Weights of a small mixture-of-experts language model, trained from scratch on English Wikipedia: 24 experts in each of 7 layers.
Below are experts of layer 4 (counted from 0) of a mixture-of-experts language model. Rows are named router (the router's row for the expert), gate (a neuron's input weights, with its number), up (a neuron's input weights, with its number), down (a neuron's output weights, with its number) and show model dimensions 80-159. Each number is 128 + 24 x the weight over its row's rms, rounded and kept within 0 to 255.
Before each expert's rows: "comes before" lists some tokens at least twice as common just after its tokens as in all text. This comes from a sample of Wikipedia text that the model never trained on. Tokens count by the router's weight.

# expert 11
comes before: "\n", "-", "|", "The", "In", "=="
router [129 147 125 144 136 163 143 173 141 132 144 165 130 122  87 112 105 146 165 112 159 139  91 159 111 102 111 155 172  95 129 101 145 116 119 123 113 147 153 141 122 141 129 124 144 106 182 133 109 162 136 164 119 118 188 159 122 120 123 137  94 126 131 150 145 169 140 113 111 127 139 127 107 129 100 124 179 156  86 167]
gate0 [133 130 168 169 146 158 129 162 133  99 127 110  99 130 111 146 117 150 171 104 138 135 119 147 116  96  75  95 116 105 130 136 116 145 115  98 155 129 110 133 132 170 156 155 145 104 141 171 156 164 176 125 152 171 152  98 123 154 123 116 173 123 114 127 146  98 128 119 112 138 135 135 143 127 122 119 104 115 169 139]
up0 [128 135 165 156 129 152 116 149 133 102  93 130 139 144 131 152 146 140 157 109 121 122 123 153  97 124  79 112 127 101 130 140 114 122 120 102 150  95 133 140 149 158 142 159 150 142 174 138 181 138 150 131 156 187 137 112 116 148 112 126 134 140 128 133 119 105 100  97 162 129 120 142 128 135 139 143 120  78 172 131]
down0 [107 159  78 150 132 140 111 103 142 122  90 152 105 115 114 125 134 134 172 150 132 142 125 144 152 116 116 112 113 110 132 176  82 126 115 103 182 131 123 140 119 157 114 130 153 145  70 113 150  88 189 140 135 130 172 114 119 146 119 114 183 112 142 114 139  84 178  82 125 101 109 119 107 123 140 130  88 147 122 145]
gate1 [167 126 115 151 164 139 153 179 110 101 125 165 141 137 101 104  98 157 105 122 153 123  97 141 114 106 114  99 177 131 145  71 160 124 154 161 132 100 125 131 125 165 116 110 132 128 137  94  98 109 143 101 120 104 114 121 122 198 106 149 128  98 133 129 117 112 140 114 129 106 123 144 160 153 189 120  97 161 172 147]
up1 [150 112 129 143 160 147 147 128 127 109 107 169 110 116  93 103 128 136 110 116 133 129 108 150 139 108 105 154 149 149 164 122 158 129 132 138 130 124 154 131 135 166  95 117 127 149 115 101  66 146 129 120 134 106 120 144 101 150 134 149 117 133 123 177 138 118 139 115 163 154 144 109 150 129 196 120 135 149 143 155]
down1 [112 121 106 119 148 141 153  85 150 104  89 126 164 129 131 115 167 120 139 113 147 134 143 131 114 116 120 147 149 140 167 161 155 132 165 149 126 129 161 124 128 152 173 155 147 101  87 126 111 118 140 131 146 110 168 127 160 171 113 128 151 137 139 133 149 167  99 106 107  88 145 115 131 109 141 135 160 127 133 119]
gate2 [178 102 100  92 157 126 129 139 125 135 127 156 134 123 146 130 121 145 143 146 128 144 152 140 150 132 138 109 113  97 140 132 146 109 125 124 138 115 130 108 148 151 118  94 154 109 110 107 117 106 171  98 155 116 143 128 131 149  93 115 139 140 137  98  95 174 105  79 126 118 138 115 145 140 138 165 120 104 100 154]
up2 [191 151 110  99 139 110 115 126 139 148 144 149 167 129 149 117 125 120  99 126 146 119 155 116 149 129 145 135 164 127 102 139 121 103  93 131 130  95 123 161 150 169 106  91 125 127 135 119 110 115 169  96 144 113 129 145 118 130  99 123 160 146 170 157 115 166 119  92 118 116 109  91 143 155 150 174 131 103 100 115]
down2 [199 137 121 132 145 129 128 115 102 119 108 132 173 162 158  97 157 119 143 177 115  89 103 138 197  99 124 148 155 132 134 115  95 124  89 101 108 108 134 142 151 122 119 112 150 126 139 165 155 146 159 128 111 139 100 115 107 111 107 144 140 135 167 135 156 135 137 121  91 117 145 173 152 118 108 128 122 112 155 136]
gate3 [137 179 138  90 114 139 108 185 165 100 185 116 121 132 162 143 118 100 117 160 143 131 162 104 130 135 104 158 105 118 129 138 123 133 166 113 109 132 128 105 126 120 121 127 108 121 131 134 113 177 101 147 104  81 148 133 103 188 119 123 140 127 147  56 127 109 141 117 112  99 113 151 117 135 132 148 128 121 146 120]
up3 [136 110 152 160 145 125 172  90 109 129  99 120 113 124  81 118 155 133 125 118 141 120  84 135 111 130 138  95 105 109 140 122 106 116  82 159 158 124 149 108 136 109 137  84 156 133 145  83 149 125  94  95 115 147 112  99 142  69 121 136 140 119 142 139 117 130 131 125 182 153 155 109 164 129 154 113 122 144 111 112]
down3 [109 113 126 143 151 156  43  88 156 114 101 149 139 109 126  92 116 147 166 119 131 117  86 108 145 123 110 102 131 151 137  97 116 138 123 130 125 131 139 118 156  98 111 124 123 128  76 161 106 125 137 145 100  80 114 121 151  99 146  75 119 103 124 120 130 137 116 135 137 137 124 154 105 148 133 173  72 160 121 128]
gate4 [144 143 117 161 113 124 127 175 163 162 119 106 107 173 183 138 140 138 161 114 139 126 106 134 147 155 149 120 135 142 143 115 116 146 117 131 107 140 101 144 116 128 159 127 101 116 124  98 103 147 186 114 123 191 155 119  88 113 130  92 128  92 121 111 156 142 134 159 121 150 175 152 123 102 148 139 147 121  93 111]
up4 [141 115 142 102 137 121 133  79 114 107 166 121 160  85  72 134  95 135  57 164 120 136 145 141 120 116  85 182  91  78 158 134 138 106 121 145 139 110 152 127 136 131  92 142 159 138 127 159 159  90 112 143 118 109 135 149 169 121 127 133 144 123 130 138 125 127 126  67 134 139 112 115 126 137 124 134 136 151 147 160]
down4 [123  97  93 149  84  90 106 128 130 126 135 122 123  99 112 119 119 155 116 154 116 152 160 141 118 112 126 129 118 119 114 108 150 126 140  91 113 119 146 131 179 133 171 135 124 154 144 133 109 100  89 164 124 130 135 119 127 124 134 129 157 132 119 147 144 104  92 120  93 107 104 116 149 170 151 118 137 140 159 122]
gate5 [161 141 152 143 121 131 165 142 112 155 101 132 153  86 114 149 141 147  98 119 111 150 137 148 152  91 155 122 152 138  96 111 148 102 142 155 118 136 135 112 137 153  97 129 101  87 130 123  93 146 109 162 146 168 149 149  99  98 117 100 109 103 128 169 132 104 121 109 159 153 121 145  60 133 105  85 144 196  85 112]
up5 [128 149 137 148 138 148 151 114  99 167 136 137 150 111 118 173 141 138 104 111 120 120 157 133 141 126 145 121 151 137 128 130 119 111 157 161 108 151 108  86 151 174 134 168  85 120 123 111 115 128 120 144 171 137 112 127  90 147 138 100 115  72 130 153 117 110 118 116 158 159 104 143  71 159  86  95 154 178  72  82]
down5 [126 114 108 157 110 161  69 133  83 142 121 138 134 106 103 104 113 141 121 150 107 122 121 103  86 129 140 101 137 169 126 143 161 128 118 132 124 129 143 102 118 111 136 101  95 128 145 135 132 112 148 174 132 111 132 165  98 118 153 120 141 115 131 119  99 138  98 121 178 131 124 168  59  98 133 115 113 122 142 127]
gate6 [130 143  98 132 158 155 154 103 117 130 153 114 183 129 152 125 109 119 122  65 140 137 124 156 147 111 136 121  74 134 122 154 147 103  97  94 125 136 134 116 134 168 135 157 102 109 105 114 129 154 111 133  62  93 110 116 118 121 144 151 115 118 117 128  81  98 149 151 131  96 135 125 133 100 113  94 127  85 116 157]
up6 [129 129 132 151 185 156 138 163 119 128 132 120 197 139 131 164 127 111 117  75 139 152 137 147 142 127 146 125 123 148 136 150 134 144 107 116 123 129  89 139 139 152 139 164 137 102 104 130 112 164 131 134  86  94 102 126 130 106 157 131 117 106 108 153 125 123 150 100 124 112 142 134 127 105 139 114 117  88 147 111]
down6 [160  76 172 132 126 172 168 106 165 127  97 145 118 110 150 131 116 141 119 109 157 131 126 131 121 134  79 106  83 117 131 125 154  98 120 110 134 125 145 140 118 112 118 143 132 143 135 135  91 178 100 142  86 158 129 163  85 130 160 153 126 140 179 146 159  80 138 127 130 130 125 124 140 130 114 153 114 140 131 146]
gate7 [118 131 146 120  91 119 159 121 146 123 125 112 131 159 155 129 101  90  96 113 163 120 155 147 113 159 123 137 131 128 128 105 159 146 140 118 141 119 103 104 101 136 129 139  90 146 110 128 155 155 145  90 120 125 125 114 110 113  99 111 133 113 131 113 135 139 139 114 125 111 137 131 131 151 142 141 124  77 102 125]
up7 [144 119  91 148 119 119 142 114 133 134 120 150 133 155 126 150 170  75 127 145 127 125 124 158 141 142 117 192 122 168 117 133 138 116 135 116 148 155 150 157  78 100 132 115  98 132 180 104 195 100 123  85 118 119 128 146 113 137  89 129 117 158 116 132 121  90 109 187 138 143 122  84 165 138 165 103  94 106 186 115]
down7 [110 121 134 135 103  80 122 140 136 106 103 124 119 117 128 133 124 117 142 128 161 150 155 105 149 143 150 107  85 153 141 133 170 145 174 165 125  94 147 111 149 175 162 110 126  85 132 101 112 138 128  79 122 140 143 108 129 111 138  70 117 164  96 149 113 142 141 106 132  82 126 138 141 133  97 149 120 113 117 145]
gate8 [175 121 115 147 170 124 142 202 137 130 168 155 141 126 118 155 156 125 115 131 143 123 166  80 107 116 155 101 123 129 160 119 130 123 119 113 135 154 139 124 106  98 109 138 104 153 148 125 117 125 118 113 162 100  96 151 151  93 112 116  68 123  84  82 120 115 126 141  57 143 118 126 163 131 145 120 126 127 127 125]
up8 [160 148 103 137 130 125 159 155 121 113 181 129 130 115 140 157 139 118 145  85 133 110 120 106 112 112 138  99 158 140 178 126 104 108 121 111 132 130 150 142 104  93 117 112  98 133 159 106 176 129 128 129 163 138  91 121 144 121 121 118  82 160 109  77 125 116 151 128  90 130 116 122 152 135 122 107 118 142 145 108]
down8 [151 120 134 130 115 164  91 149 161 124 132 169 116 158 120 149 150 155 149 126  95 128 132 102 141 144 128 166 146 162 164  71 117 147 144 131 126 130 123 133  82 117 159 119  99  79 118 140 150 125 105 125 139 126  97 104 127  82 136 153  78 142 153 122  99 156  94  93 150  90 176 147 101 166 127 121 149 144 146 110]
gate9 [131 155 145 111 167 140 165 174 131  83  94 167 103 143 138 125 166 108 123 163 150 163 117 118 125 130 105 141 132  97 150 106 154  88 133 141  89 174 158 152 145 125 118 116 149 130 165 124 143 144  98 127 104 128 128 147 136 115 114 148 119 126 158 137 108 153 135 133 112 165 139 189 157 126 109 110 121 141 115 160]
up9 [136 139 109 127  87 108  87 116 134 152 151 116 147 111 124 100 110 136 113 127 138  91 111 130 122 169 139 151 121 150  99 129 151 152 109 121 109 108 112  97 110 125 137 118 123  73 160 177 137 140 113 137 148 104 107  84 131  97 146 114 128 149 109 140 157 115 112 145 141 118 124  96  71 171 152 119 160 120 167  66]
down9 [156 130 100 123 127 153 105 130 108  96 124 159 114 119 117 141 108 128 183 119 150 151 160 142 125  72 160 111 122 101 151 136 148 145 162  53 131  98 163 142 118 162 112 173 111 106 163  84 158 158  72 100 150 125 129 124 116 128 122 112 128 145 135 139 147 112 113 189 113 139 112 110 136 152 132 113 156 115  84 153]
gate10 [152 123 129 154 141 117 125 158 125 129 111 124 135  90 149 146 156 124 137 149 138 149  88  96 121  98  87 100 116 117 156 134 143  80 105 105 150 139 134 142 113 136 141 127 122 112 168 151 113 130 164 124 170 125 128  72 116 130 182 151 157  96 102 103 115 117 164 135 132 143 176 139 116 106 116 103 101 165 112 153]
up10 [100 156 108  94  95  79 170  88  78 154 144 103 121 150  88 146 101 147 152 102 137  89 141 143 150 135 151 126 122 135  93 133 128 151 170 177 161 128  97 128 110 133 102 127 146 124 107 132 137 122 116 159 118 127 130 134 131 118 152 133 136 149 127 156 144 121 103 170 118 142 121  99  76 108 123 194 155 111 137 157]
down10 [131 135  98 143 136 155 104  94 125 115 122 127 134 159  84 151 131 108 157 155 122 140 146 116 115 151 171  97  93 133 128 142  98 120 113 118 172 103  88 130 147 121 109  69  94  95  98 170 135 152  88 160 147 109 106 146 163 138 119 170 166 142 140 161 119 122 119 131  85 110  99 135 150 152 134 100  94 148  78 155]
gate11 [112 147 117 143  70 109 157 144 105 126 126 161 138 162 163  99 168 110 121 154  95 105 160 163 156 145 106 101 140 141 139  98 139 146 131 111 111 133 119  99 117 136 156 151 159 138 145 113 105 140 154 131 182 140 152 133 108 110  98  99 124 139 125 148 146 109 103 144 123 125 123 142 125 126 147 158 129 124 116 119]
up11 [112 138 108  89 178 119 140 160 137 121 121 128 129 112 107 134 144  93 130 120 140 130  89 144 118 118 103 136 109 138 134 133 124 104 101 121 105 133 137 120 129 116 106  91  99 107 126 118 164 125 103 151 114 113 135 122 155 156 145 188 138 128 111 105 121 129 136 121  91 144 142 131 121 106 101 155 115 130 119 156]
down11 [122 125 138 158 133  88  91 117 124 103 118 151 132 168  90  97 128  95  96 117 119 140 103 158 142 121  98 111 110 111 138 159 131 122 114 165 166 134 139 147 142 144  96 136 127 140 113 131 173 115 119 140 124 117 145 152 122  83 114 148 136 105 105 132 133 139 120 109 120  80 144 123 130 163 160 151 115 116 126 105]
gate12 [109  95  96 165 109 109 146  77 125 131 127 130 130 125 101  69 127 115 113 157 128 125 108 112 145 131 168 125 112 118 119 137 132 152  89  82 124 123 102 107 127 121 156 133 142 129 137 153 110 125 145 135 113 129 123 116 118 142 112  93 100 113 133 185 113 178 133 168 156 111 130 101 148 175 139 166 148 129 112 107]
up12 [148 168 144 114 130 120 101 162 128 126 151 122 113 121 103 175 133 146 116 139 121  98 130 122  89 137  67 139 127 146 146 118 110 127 124 102 125 154 174 155 121 178 151 149 117 108 116  95 160 133 124 131 162 114 153  95 120 117 151 153 132 152 126 114 126  80 122  89 101 121 105 106 131 115 122 102 118 104 140 151]
down12 [102 108 118 148  92 202 181  87  81 100 176 114 118 146 121 142 140 159  95 142 122 135 151 136 103  97 136 128 133 162 120  88  94 119 168 117 148 133 147  92 129 119 169 113 142 149 135 122 150 137 107 156 121  90 108 122 143 141 135 164 112 120 145 126 108 168 103 128 124 144 133 111 131 169 125 134 152 139 126 173]
gate13 [115 147 153 114 114 150 111 125 152  86 121  97  84 163 133 171 128 126 135 115 129 141 153 122 133 121 123 108 143 136 122 122 131 123  92 127 125 161 133 136  97 157 108 124  94 138 147 139 112 103 127 128 106  89  77 158 172  96 162 118 161 100 123 138 136 141 164 125 131 172 159 142 128 118 131 144 164 114 128 113]
up13 [172  63 123 168 107 138 114 153 165 160 127 106 148 124 139  79  76 126 131 122 106 159 150 137  88 146 104 130 138 127 152 113 138 116 116 147 149 136 121  99 126 109 137 123 132  85 157 123 124  99 163 117 145 116 113 152 120 105 175 136 151 161 136 103 146 141 130 132 104 148 147 128 125 161 142 186 104 111 104  88]
down13 [154 141  82  94 170 119 131 211 112  95 124 131 149 135 153 130 151 123  99 165 116  80  98 145 138 144 132  83 116 134 128 118 133 147 126 175 140 130 110  84 136 116 126 117 158 125 122 110 107 163 137 112 130 119 140  92 130 135 163 139 116 126 148  95 118 128  94 137 126 121  84  92 123 106 135 110 104  86 130  91]